Weights of a small mixture-of-experts language model, trained from scratch on English Wikipedia.
Size: 8 layers, width 192, vocabulary 16384, 35.4M parameters.
Experts: 64 experts in each of 8 layers, 2 picks a token.
Training: a variant of Adam for the experts, 671M tokens, 9267 steps.
Below are experts of layer 5 (counted from 0) of a mixture-of-experts language model. Rows are named router (the router's row for the expert), gate (a neuron's input weights, with its number), up (a neuron's input weights, with its number) and show model dimensions 32-63. Each number is 128 + 32 x the weight over its row's rms, rounded and kept within 0 to 255.
After each expert's rows: "comes after" lists some tokens at least twice as common just before its tokens as in all text. This comes from a sample of Wikipedia text that the model never trained on. Tokens count by the router's weight.

# expert 62
router [144 101 129  97 102 103  89 168 182 147 135 146 138 103  61 102 102 173 130 102 170  83 119  96 140 157 155 128 122 149 150 100]
gate0 [148 180 148  65 133 148 118 152 115 119 130  93 137 176 133 134  91 149 110  79  75  84 156  81 139  92 171 114 123 117 180 145]
up0 [133 127  92 144 129  55 125 116 135  68 128 107 152 135 182 180 132 116 168 113 115 151 114 155 145 152 118 122  74 133  61  68]
gate1 [109 169 158 151 101 141 148 129 140 192 132 189 180  71 121 123 153 156 119 109  84 161  99 132 114 183 150 153 158 164 111 103]
up1 [178 168 117 124 110 118 168 131 105 153 105 162 153 158 140 149 113 142 123 154 113 143 148 113 174 104 126 190 107  87 106 149]
comes after: ".", " that", ",", "s.", " where", " but"

# expert 12
router [ 87 100 135  96 152 103 123 161 202 153 146 134 136 147  73 117  75 141 138 115 150 117 115 134 180 174  95 150 167 128 172 122]
gate0 [117 154 120  79 129 134 132 182  57  84 110 107 151  87 132 126 117 116 184 139 135 151  61  84 118 180 105 107  93 155 126  98]
up0 [134 112 146 185 107 119 134  81 210 172 159 155 122 148 113 118 127 147  77 111 134 122 198 175 139  62 162 125 143  82 143 148]
gate1 [166 101 142 138 157 183 151 162 101 149 159 112 145 158 121 111 204  95 147 128 132 134  93 113 124  86 119 108 177  74 147 127]
up1 [ 91 152 107 127 102  83 105  95 150 102  98 144 114 107 131 150  56 157 105 129 124 114 167 144 137 167 136 155  84 183 109 129]
comes after: " ", " 0", " —", " 1", " 2", " 3"

# expert 60
router [115 123 135 111 125 109 118 138 164 113  83 116 104 102  91 155 103 164 141  67 142  96 117 125 114 149  63 174 113 124 158 157]
gate0 [114 138 149 152 149 167 162 118 103 118  84 111 158  91  59 165 101 123 154 131 169 129  88 142  83 108 109 203 129  97 138 143]
up0 [102 107 125 134  92 171 141 121 124 147 138 187 202 148 111 142  89 120 119 104 171 140 175 149 127  89 124 179 176 131  87 161]
gate1 [139   4 145  74 115 127 178 188 104 119 120 160 140 149 112 143 150 200 148  96 156 149 145  66 127 127 144 145 131 111 153 115]
up1 [119 165 111 131 129 147 129 121 148 126 112  99 114 119 160 119 151  87 120  97 127  97  92 166 146 150  88 151 123 123  93 178]
comes after: " and", " to", " a", " was", " is", " \""

# expert 5
router [124 115 133 125 137 117  95 132 149 167 136 145  85 140 100  67  87 137 171 130 140  85 103 128 126 198 113 165 114 136 154 134]
gate0 [126 142 127  73 115 115 123 120 144 130 158 102 114 145 114 132 128 155 208  80  82 102  81 105 111 135  79 121 138 130 100 132]
up0 [114 132 113 146 131 162 138 102 178 147 173 178 138  89 157 150 156 152 114 141  89 109 162  83 119 108 146  85 138  80 193  85]
gate1 [ 69 121 122 135  60  91 138  90 122 135 134  82  96 153 148 130 169 114 161 162 190 203 165 127  94 146 124 136 181 134 108 180]
up1 [ 61  98 131 145  49  41 139 100 129 120 139 130  73 170 128 106 131 128 122 135 179 152 138 106  86 143 146 148 161 142 166 189]
comes after: "\n", " =", "′", " also==", ")", " information"

# expert 49
router [ 93 122 158 106 147 131  71 161 172 100 101 108  86 104  56  68  73 146 131  91 171  95 102  90 134 204  91 114 136 154 143 111]
gate0 [ 76 148  68 141 179 147  83  94 123 130 132 194 132 171 187 119 140  54 136 159 129 143 151 102  90 162 100 128  98 120 144 149]
up0 [126 211 182 118  67 119  66 187 112 159 126  99 121 124 126 169  96 156 113  74 104  96 178  94  95 123 107 166  79 141 132 103]
gate1 [ 98 185 136  76 176 137 154 117 125 127  73 106  81 105  95 144 110 176 118  98 171   9 113 193 138 169  49 101 157 165  51 131]
up1 [164 181 109 142 107 143 130 121  90 114 152 158 131 148 107 125 151  98  73 121 127 155 180  97  72 121 179 153  49  93 144 117]
comes after: "\n", " ", " Candidate", " Party", " Team", " Title"

# expert 26
router [ 72 100 137 136  73 125  95 133 172 127 143 130 106 131  64 136  77 185 128 145 179  66 105  99 157 145 108 132 167 148 183 138]
gate0 [ 93  87 117  81  63 120 154 194 148  77  93 127  65 173 109 152 131 131 115 151 171  56 121 140 132 125  92  85 124 137 158 137]
up0 [119  98  99 228 139 106 124  65 119 140 145 171 153 156 110 125 132  72  89  74 127 154 154 131 188 146 163 122 111  82 155 110]
gate1 [141 176 177 155 125 158 103 116  98 106 107 193 156  80 140 172 134 110 132 130 158 133 133  85  67  98  84 100 172 103  98 145]
up1 [148 159 152 150 190 107 140  93 120 147 115 212  88  79 170 112 129  67 129 110 106 134 124 135  90 122  57 131 110 125 100 129]
comes after: " of", " in", "-", "|", " at", "="

# expert 41
router [ 95 103 114 136  92 147 118 136 169 144 123 150 100 118  52  96  87 160 119 108 128  84 141 110 139 135 106 143 142 138 163 156]
gate0 [120 110 136 188 139 110 135  82  65 167 137  75 104 109 142 140  99 142 101 156 181 132  75 161 156 172 151 108 128 107  53 111]
up0 [136 153 116  81 127 142 124 186 202  78 132 190 129 154 103 121 150 123 159 113  81 117 173 121 102  79 105 148 137 154 189 159]
gate1 [121  93  98 100 108 110 106  90 122 170 147 158 138 122 146 153 107 152 126  90 114  82 120  67  95 105 125 205 145 113  93 182]
up1 [ 95  92 103  77  92 122 112 152 100 173 176 191 111 125 151 191  85 165 168 120 131  93 128  89  49 126  99 197 143  86 108 181]
comes after: " by", " and", " John", " of", "=", "-"

# expert 61
router [101  82 135 125 129 120 107 106 190 151 147 138 114 106  92  99 112 144 106 150 166  91 132 104 149 134 115 169 154 146 187 112]
gate0 [162 168 169  68 144 167 118 115 113  73 114 119 160 173 145 146 199 121 171 168 177 130  68 151  83 112 105 191 155 106 108 127]
up0 [142 136 140  63 157 170 123  85  94  48 121 124 120 199 143 134 171 119 132 177 198 137 103 157  80 111 163 153 129 138 108  98]
gate1 [201 110 116  63 159 154 109 102 163  78 153  93  89 128 119  71 124  84  89 115 136 128 138 168 115 126  89  93 103 133 106 128]
up1 [ 90 160 168 146 159  77 158 108  52 200 172 131 118 137 121 121  90 153 103 120 131  97 108 104 185 120 128 155 190 141 129  99]
comes after: " |", "-", "|", ":", " by", ";"

# expert 13
router [117  93 146  99 114 103  72 114 167 142 138 114 119 105  48  95 104 136 117 100 135 116 120 126 170 217 148 129 169 165 177 131]
gate0 [126 202 159 138 109 123 184 190 143 175 192 177 111 112 150  94 165 114 145 102  84  82  97 170  77  97 140 143 151 133  92 109]
up0 [111 160 131 127 172 116 161 123 120 137  72  93  68 108 112 119  87 140 121  57 154 103 157 122 137 122 117 119 161 128  77 223]
gate1 [124 152  98 178  96 145 150 188  83 192  85 148  89  70 150  73 142 109 147 170 136 117  48 129 113 170 108 146 167 133 112 154]
up1 [119 114 128  81 173 127  75  77 163  72 125 111 152 167 104 170 109 138 117  91  92 131 223 110 146  93 145 112  99 105 152  86]
comes after: " of", " in", " at", " to", " on", " for"

# expert 3
router [118 107 132 124 131  90  87 154 181 138 107 143 121  99  92  80  96 134 117 117 168 106  88  95 168 140 131 132 164 153 142 126]
gate0 [154  81 153 146 117  95  77  90 107  72 137 111  56 156 130  87 103 129 114 124 141 120 172 122 114 124 134  95 137 139  82 126]
up0 [110 152 119  98 124 174 202 149 137 158 130 129 190  98 107 150 145 145 134 118 139 140  95 158 134 132 106 149 119 118 145 161]
gate1 [199 144 154 145 145 163  88 169  99 134  78  84  98 155 162 162  90 189 142  97 100  63 111 189 175 101 137 168 158 127 168 162]
up1 [105 129  91 120  92  82 183  43 144 146 158 150 105  82 136  81 116 132 145 167 169 162 147 200 110 113  88  69 128 106 109 141]
comes after: " |", " +", "|---|---|---|---|---|---|", "″N", " /", "|---|---|---|---|"

# expert 47
router [ 97 136 125 126 146 104  72 161 170 145 170 127 132 108 103  62  80 130 120  72 132  80 116 126 139 175 120 161 131 151 145 126]
gate0 [124 167 159  89 112 147 114 180 119 105 145 124  55  76  86 147 153 108 191 122 128 147 106 112 122 133 136 153 128 156 146 134]
up0 [ 77 141  96 104  92 153 147 118 136 127 125  79 130 162 185 157 123 154 184 107 184 104 107 117  83 113 126  78  79  83 118 117]
gate1 [147 159 167 111 124 103 122 123  92 110 149 106 119 124 113 129 102 111  95 130  66 134 101  71 129 148 177 148 161 145 174 154]
up1 [128 174 110 123  70 165 169 108 162 127 124 139 135 121 153  90 177 133 161 133 139 116 134 132  78 157  70  66 115  86 145 119]
comes after: " of", " the", " to", " on", " a", " with"

# expert 2
router [108  93 123 123 160 127  67 161 181 148 157 111 106 129 153 126  65 163 118 113 153 145 121 126 157 158  71 153 139 155 176 131]
gate0 [124 169 129 109  85 103  91 128 150 169 121 112 136 149 177 146 127 137 101 139  89 158 155 113 157 111 139 194 111  96 172 161]
up0 [132 157 139 173 187 168 129 131 111 169 118 181 131 139 117  99 138  94  99 130 144 142  88 191 131  97 106 106 187 136 141 166]
gate1 [128 171 148 148 129 181 112 149 169 191 144  98 101 163 151 153  76 107 155 124  92 143 122  54 139  87  62 133 122 183 151 118]
up1 [145  95 140 159 110 117 135  94  45 121 143 115 156 144 115 154 142 173  93 164 147 138 176 174  96 162 182 120 161  62 114 136]
comes after: " in", " of", " on", " to", " and", " for"

# expert 31
router [132  79 122 160 106 110 100 145 157 143 125 122 121 126  93  87 103 174 118 132 139 113 100 143 161 162 129 151 127 135 137 114]
gate0 [173 173 138 123 100  96  41 124 146 140  73 115  58  93 130 126 131 166 114 156  96 128  92 175 149 181 184  93 125 177 123 149]
up0 [ 84  98 118 132 149 142 213 127 131 100 187 128 196 174 131 129 114  86 146 105 169 122 147  75  82  81  71 160 135  71 133 115]
gate1 [ 73 185 103 112 121 124 149 120 116 103 157 122 101 106 113 125 105 170 141 165 197 102 131 130 166 202 150 151 185 112 158 119]
up1 [175  73 184 143 124 108 120 142 124 155  99 143 158 143 152 148 115  79 126  93  65 170 143 103  66  51  88  93  90 159  73 146]
comes after: " K", " G", " H", " S", " N", " D"

# expert 56
router [103 123 120 132 119 124  82 129 183 114 106 161 104  95  93  72  54 146  94 130 168 115 119 133 151 117 144 156 147 153 176 128]
gate0 [127 155 151 163 129 138 128 111 121 128 130 126  87 172 115 199  94 136 184  90 110  85  76 185 162 125  87 110 128  87 116 132]
up0 [133 136 162 151 128 135 133 112 126 122 134 126  82 171 124 204  87 126 185 106  98  76  90 187 168 130  98 126 114  89 124 129]
gate1 [147 174 108 134 102 105  90 162 130 116 141 128  96 162 159  86 111 143 150 184 136 103 151 183 122 141  96 121 149  60  87 107]
up1 [125 134 182  91  71 115 110 144 100 122  97 130  55 142 122 102  63 140 141 122 145  76  77 169 173 188 117  93 150 137 115 115]
comes after: " |", ")", " –", "3)", "4)", "6)"

# expert 39
router [ 97 107 129 125 143 121  82 132 177 108 111 106 105 117 116  79  69 135 143 122 152 122 113 149 138 162 134 174 150 118 174 158]
gate0 [185 131  87  79 155 160 141 127 170 110 130  79 146 146 120 169  93 141 165 154  94  91  66 124  98 135 143 155 141  70 128 150]
up0 [ 96 158  78 101  89 161 142 174 162 126 169 138  92 122 133 171 123 112 130 149 132  66 174 151  97 176 124 100 167 132 119 136]
gate1 [136  57 160 135 148  82  97 127 151 110 149 167 111 137  94 102 127 173 127 129  78 113 145 118 134 159 126  50 112 105 105 206]
up1 [114 242 154 125 136 120 153 106 114 122 120 104 105 141 117  67 156 141 120 154 220 106 142 162 140 113 122 122 134 163 150 141]
comes after: " the", " The", "The", " a", "'s", " this"

# expert 32
router [127 111 106 106 143 129  69 145 168 133  92 139 121 123 122  96 118 149 115 129 171 101 149 133 138 173 104 184 107 143 188 144]
gate0 [140 103 102 108 131 163  37  75 134 167 124 135  95  98 137 128 164 141 171 193  91  95  99 116 122 101 111  87 145 183 191  87]
up0 [156 131 133 130  33 123 186 129 149 183 140 135 165 148  97 128 132 180 130 116 158 156 148 121  98 109 136 139 144 138 155 122]
gate1 [178 147 113 166 140 129  76  97 193 117  70 153 131 153 186 122 122 105 158 166 191 120 112 144 102 164 117 154 144 149  91  91]
up1 [101  98 114 141 117  96 137 121 171 197  89  75  82 135 175 218 123  90 164 155  75 111 138 185 109  95 107 177 189 137 155 106]
comes after: " a", " is", " as", " an", " was", " American"

# expert 38
router [ 88 143 156 113 132 109  66 129 187 136 137 169 117 113  84 104  52 156 103 133 145 113 138 157 157 157 146 156 162 142 159 139]
gate0 [103 136 105 119 119 141  58  70 140 100 144 114 114 151 146 194 112  99 133 121 158 108 119 135 138 129  81 150 141 134  89 112]
up0 [ 82 101 147 143 124 141  83 113 144 114  76 122 124 130 134 184 116 142 129 117 130 127 144  87  98  87  82  83 137 164 130  92]
gate1 [126 152 178 170 145 131  90 153 172 116 107 157 146 105  56 125  83 164  94 150 163 139 166 137 123  77 157  93 147  71 151 163]
up1 [107 127  83 138 188 186 173 131 136 135 168 126 149 136 199 209 131 164 169  66 158 132 106 121 106 133  97 184 173 135  63 114]
comes after: " a", " with", " his", " had", " for", " has"

# expert 33
router [102 113  91 109 119  99  81 126 145  79 133  85 108 160  67  82 106 161  88  96 162 119 112 131 203 143 118 142 130 114 182 135]
gate0 [154 159 136 150  58 180 155 149 144 108 180 143 169 145 132  96 133 188 140 137 167  58 111 149 154 115 104 165 113 185 128 144]
up0 [119  48 106  97 174  89 110 161 125 171  85 137 109 105 153 145 100  87 130 148 135 144 121 111 118 142 111  97 149 105 143 116]
gate1 [144 121 155  93 105 128 143 188 138 134 195 120 116 176 171 169 122 109 143  96 100 111 176  89 116 153 151 151 118 110 118 107]
up1 [101 137 115 108 123 141 118 149 172 151 158 164 135 119 123 134 140 151 118  83  82 105 138 103  93 196 109 109 148 128 130  33]
comes after: " was", " to", " is", " were", " be", " also"

# expert 46
router [ 88  96 155 115 138 139  82 146 194 141 150 109 132  91 117  86  92 156 125 168 178 102 152  94 176 143 147 165 125 132 176 141]
gate0 [159 127 127  90 144 168  89 127 132  98  84 160  99  83 141  99  69 174 131 139  92 151 145  84 165 179  95 172 151 138 127 129]
up0 [170 131 118  92 143 163  89 132 120 102  83 162  93  88 143  92  70 178 125 145  83 165 141  84 163 174  99 180 144 133 131 132]
gate1 [131 124 128  98 151 141 146 115 122  68 167 151 131 159 103 136 111 164 169 133 176 126 171 100 139 183 116  95  98 128  98 148]
up1 [104 110 132 119  99  93 155 141 134 158 100  83 200  74 122 123  97  98  93 139 101 154 110 162 146 136 154 145 101 151 154 139]
comes after: " |", "|", " F", " 1", ";", " (P"

# expert 21
router [ 73 122 152 122 134 115 109 137 167 136 130 151 116 108  98 120  46 154 138 103 147 118 150 131 119 148  68 142 147 129 172 150]
gate0 [127 147 144 167 125 186 120 113  92  80  80 136 138 161 118 109 108 140 149 150 108  98 106  93  77 121 128  64 140 117 106 180]
up0 [167 112 127 159 151 140 155 104 160 138  55 174 130 139 119 119 143 175  95 179 160  69 128  93 122 174 168 115 121 155 111 135]
gate1 [132 138 106 114  78 104 139 100 129 112  45 125 115 143  92 193 118 125 165 101 162 189 127 136 127  93  79  84 118 172 179  97]
up1 [ 79 137 199 124 134 136 109  98 141 182 156 105 114  93 131 127 195  59 120 178  59  77 118 152  87 132 117 110 118  94 101 135]
comes after: " of", " and", " a", " with", " for", " or"

# expert 28
router [ 99 110 146 139 123 137  89 115 181 147 149 133 116 101  88 111  83 156 131 134 167  80 113  90  94 141 132 139 149 136 190 134]
gate0 [ 48 159 138 168 126 180 159 133 147  96 115  95 140 106 112 165 108 112 163 148 138  99 165  82 127 110 117  97 151  97 173 131]
up0 [138  82 145 151 108 140 127  84  91 108 163  98 184 102 130 144 163 162  75  99 117 176 112  72 110 141 162 124 119 164 117 116]
gate1 [171 148 134 149 171  91 116 126 159 135  95  91 144  53 145 126 160 147 139  98 155 155 101 143  94 104  91 109  77 143 170 126]
up1 [109 144 157 128 140 108 143 113 120 136 154 114 133 129 121 116 130 126 126 138  53 176 173 110 134 132 151 136 151 184  78  25]
comes after: " the", " The", "The", "'s", " National", " \"The"

# expert 18
router [ 97  88  93 117 127  89  88 142 131 145 135 149 123 113  88  84  96 107 145  73 147  64 108 148 134 171 116 215 144 169 152 166]
gate0 [142  78 125 123 163 139 116 166  52  92 100 123 111 150 156 144 161 135 104  97 121 127 116 172 138 145 120 138 158 139 137 173]
up0 [190  92 123  84 138 136 105 200 100  76 117 117 202 158 146 127 123 151  96 121 145 122  84 122 165 134 116 162 133 101 104 145]
gate1 [134 153 179 129 127 104 141 102  76 137 121 199 123 112 121 142  42 191 158 155 136 127 134  99  95 139 147 139 153 143 108 173]
up1 [165 132  62  79 164 131 103 146 145  91 147  49 124 127 132  77 187  63  69 114 146 105 125 145 156 158 123 111 100  84 133  85]
comes after: "\n", "\"", "|", " (", "===", " '"

# expert 7
router [144  87 154 101 150  75 128 116 197 151 131 126 131 122 118  67  75 151 120  88 171 132 111 105 194 173 101 135 158 160 175 142]
gate0 [150 140 118  44 104 102 149 112 122 146  10  90 144 147 103 109 123 179 105 166 107 135 152 193 122 125 149  83 140 106 120  94]
up0 [145 119 166  55 102 120 161 149 123 109  59 159 169 102 162 129 192 169 136 156 176 142 138 160 137 124 102 140 145 159 109 135]
gate1 [154  94 137  95 119 127 131 125 118 126 101 136 129 144 171 160 113  75 120 128  92 118 135  87 130 133 157 112  96 138 183  89]
up1 [122 160 101 110 127 102 131 119 149 162 151  83  71 159  84 142 150 145 112 111 169 117 115 152 110 166 114 163 176  89  71 148]
comes after: "|", "-", " |", "°", " 3:", "Personal"

# expert 34
router [102  66 152  74 120 133  98 116 148 131 121 114 131 136  96  70 122 154 158 102 189  63 133 107 153 135 103 166 150 159 166 120]
gate0 [122 102 134 122 109 117 124 135 120 166 108 158 132 166 138 103 145 208 153 156 103 160 103 120 164 113 170 180 126 148 118 128]
up0 [132 154 123 129 133 116 152 136 137 134 136 183 126 136  97 149 120 127 123 170 189 130 102 114 141  63 156  77 169 140 144 107]
gate1 [164 127 157 100 161 147 130 107 121  95 164  78 179 126 144 150  78 108  86 120  84  78 108 177 145 115 106 131 157 148 104 124]
up1 [123 128 115 101 120 157  96 113 174 187 115 128 114 143 149 131 128 156 181 109  91 172 123 126 135 123 123 109  56 107  97  87]
comes after: "\n", "-", "==See", " ", "===", "Scientific"

# expert 20
router [107 112 130 114 125 144 122 153 145 121 141 143 127 136  97 129  92 136 128 135 161  50  94  89 176 148 122 175 141 120 162 154]
gate0 [155 126 122 115 122  86 125 123 129  81 161 145  82 157 154 118  98 110 148  58  99  29 165 167 164 127  85 154  97 142 110 131]
up0 [101 102 160 152 144 162 117 120  99 157  79  84 164 101 171 132 155 158 152 180  99 173  72  54 152 146 181  94 125 162 158 132]
gate1 [ 77 116 104 108 146 111 129  93 131 141 158 115 161 139 106 132 105 114 127 129  89 168 115  93 146 148 122 146 145 114 121 106]
up1 [123 124 135 111 110 105 117 173  94 157 118 159  49 139 176 140 113 159 131 139 141 117 173 154 103 116 132 149 158 122  94 138]
comes after: "\n", "===", "==", " ==", " ===", " based"

# expert 53
router [138 112 105 116 139 144  73 131 182  94 150  94  93 140  70  74  93 184 101  75 126  49 119  75 177 161 119 146 118 141 155 145]
gate0 [127  73 109 149 100 152 121 141 172 115  84  69 112 142 120 142 146  87  65  89 118 100 145 180 191 197 157 147 150 138 132 118]
up0 [155  71 120 171 118 134 137 113 166 110  94  63 117 150 109 126 132 100  68  90 138  96 138 199 205 155 154 144 153 140 113 118]
gate1 [177 113 151 125 112 163 100 178 120  97 146 109 148 144  93 126 152 126  55  49 104  73 129  80  80 112 112  92 135 147  94 134]
up1 [120 112  92 175 146 133 103 111 163 138 108 141  97 100 109 107 104  84 124 111 161 116 178 121 113  96 166 135 113  82 166 129]
comes after: " in", " the", " In", " United", "In", " of"

# expert 22
router [ 91 121 147 125  96 122  72 158 131  97 132 109 162  83  46  75  80 172 116 125 157  91 138 142 183 136 132 165 138 160 169 127]
gate0 [191 128 133  76 106  95 170 146 122 117 154 186 148  80 144  80 109 127 154 173  88 135 154 115 139 165  79 159  97  71  99 184]
up0 [119 169 139 164 124 132 142 119 118 103 113 123 123 168 151 117 113 116  87 166 133  96 132 188 112  93 145  66  88 176 131 125]
gate1 [122 128 116 116 176 117  98 125 125 159 143 106 126 114 144 168 169 158 116  91 111 154 103  98  64 129 152 156 155 168 143 138]
up1 [128 126 122 147  73 102 143 131 125 117 112 162 129 151 119  86 115  60 135 156 129  77 162 161 178 108  87  99 101  99 109  83]
comes after: " |", " $", ":", " 5", " 4", " 6"

# expert 58
router [111 143 149  97 144 156  98 104 149 165  99 144  92 122  73 109  86 141 110 118 175 109 125 105 186 182 136 123 128 127 148 151]
gate0 [146  73 132 137 166 126 133 149 150  60 142  66  90 132 120 127  79 130 128 105 116  98 177  79 105 136  84 121  64 130  99 114]
up0 [110 178 128 126  94 133 110 116 100 194 108 169 189 147 122 141 171 116 123 137 139 155  90 180 142 119 167 126 194 149 155 144]
gate1 [ 44 170 156 132 129 151 134 126  97 182  72 154 142 127 152 105 144 184 162 154 105 146 178  88 156 138  45 140 120 110 122 146]
up1 [188 100  93 121 144 109 109 127 156  74 175 101 108 131 110 147 134  64  98  96 160  97  90 170  86 107 205 115 132 145 136 107]
comes after: "\n", "|", "′", " (18", " FW", " MF"

# expert 29
router [ 95 125 127 109  85 123  66 147 145 103 156 143 113 137  77 119 104 158 112 118 167  72  88 119 173 144 125 127 147 112 190 134]
gate0 [159 163 118 149 127 117 141 145 126 176  91 137 132  63 149  76 154 151 196  95 137 145 160 159 154 139  77 164 140  67 106 158]
up0 [172 163  86 134 120 127 138 132 114 149  93 122 120  80 141  82 159 192 179 118 148 146 189 155 158 122 129 156 143  88 104 140]
gate1 [152 154  85 107 151 113 129  66 129 111 135  97 137 193 143 118 152  74 122 168 151 135 122  90 140 126 213 137  85 100 136 148]
up1 [151 167  73 112 151 110 128  68 134 113 135 105 137 195 141 119 147  82 120 173 147 134 115  91 138 126 204 141  91  97 135 144]
comes after: "\n", " |", ".", "===", "s.", " =="

# expert 8
router [ 92 125 133 140 104 111  64 151 188 121 126 137 121  91  63  78  85 170 128 108 142  83 137 149 129 152 104 161 141 162 154 130]
gate0 [138 143 133  93  75  98 157 197 167 138 173 117 129  89 144 141 149 187 171 110 113  89  33 119 121 131  91 155 197 117 144 171]
up0 [164 140 146  91 100  98 154 178 137 132 179 129 122 116 122 166 135 170 149 112 106  95  62 114 145 113  96 143 137 122 139 160]
gate1 [175 123  87 101 118  84  82 143 113 100  92 107  69 129 150 164 165 188 161 139  71 146 113 190 149 110 166 146 124 111 119 133]
up1 [150 127 128 150  98  98  85 120 115  89 119 114 118 191 181 154 152 153 109 121 117 120 126 114  84 150 121 107 143  75  97 200]
comes after: " ", " 0", " 1", ")", "\"", " 2"

# expert 63
router [122 124 141 129 126 111  86 174 183 131 126 146 168  97 109  85  91 149 118 169 168 135 131 126 159 125 126 191 157 162 143 141]
gate0 [169 130 102  99 164 161  78 173 148 155 157  94  53 120 135 121 144 153 115 146  79 115  55  79  84 104  99 155 140  65 175 177]
up0 [ 96 115 179 159  91 105 180  92 113  98 114 154 213 140 125 133 119 107 130 104 172 137 210 183 176 135 153  90 110 190  89  83]
gate1 [135 173  60 162 106 172  23 146 161 148 181 125 108 145 143  90  56 116 115 135 103  71 147 110 120 137  50 163 184 118 170 191]
up1 [ 99 132 171 142 148 106 224  99  98 111  91 132 152 140 128 148 174 181 111 106 151 201 121 156 132 117 148  85  64 143 103  87]
comes after: " |", ";", " /", ":", " –", " "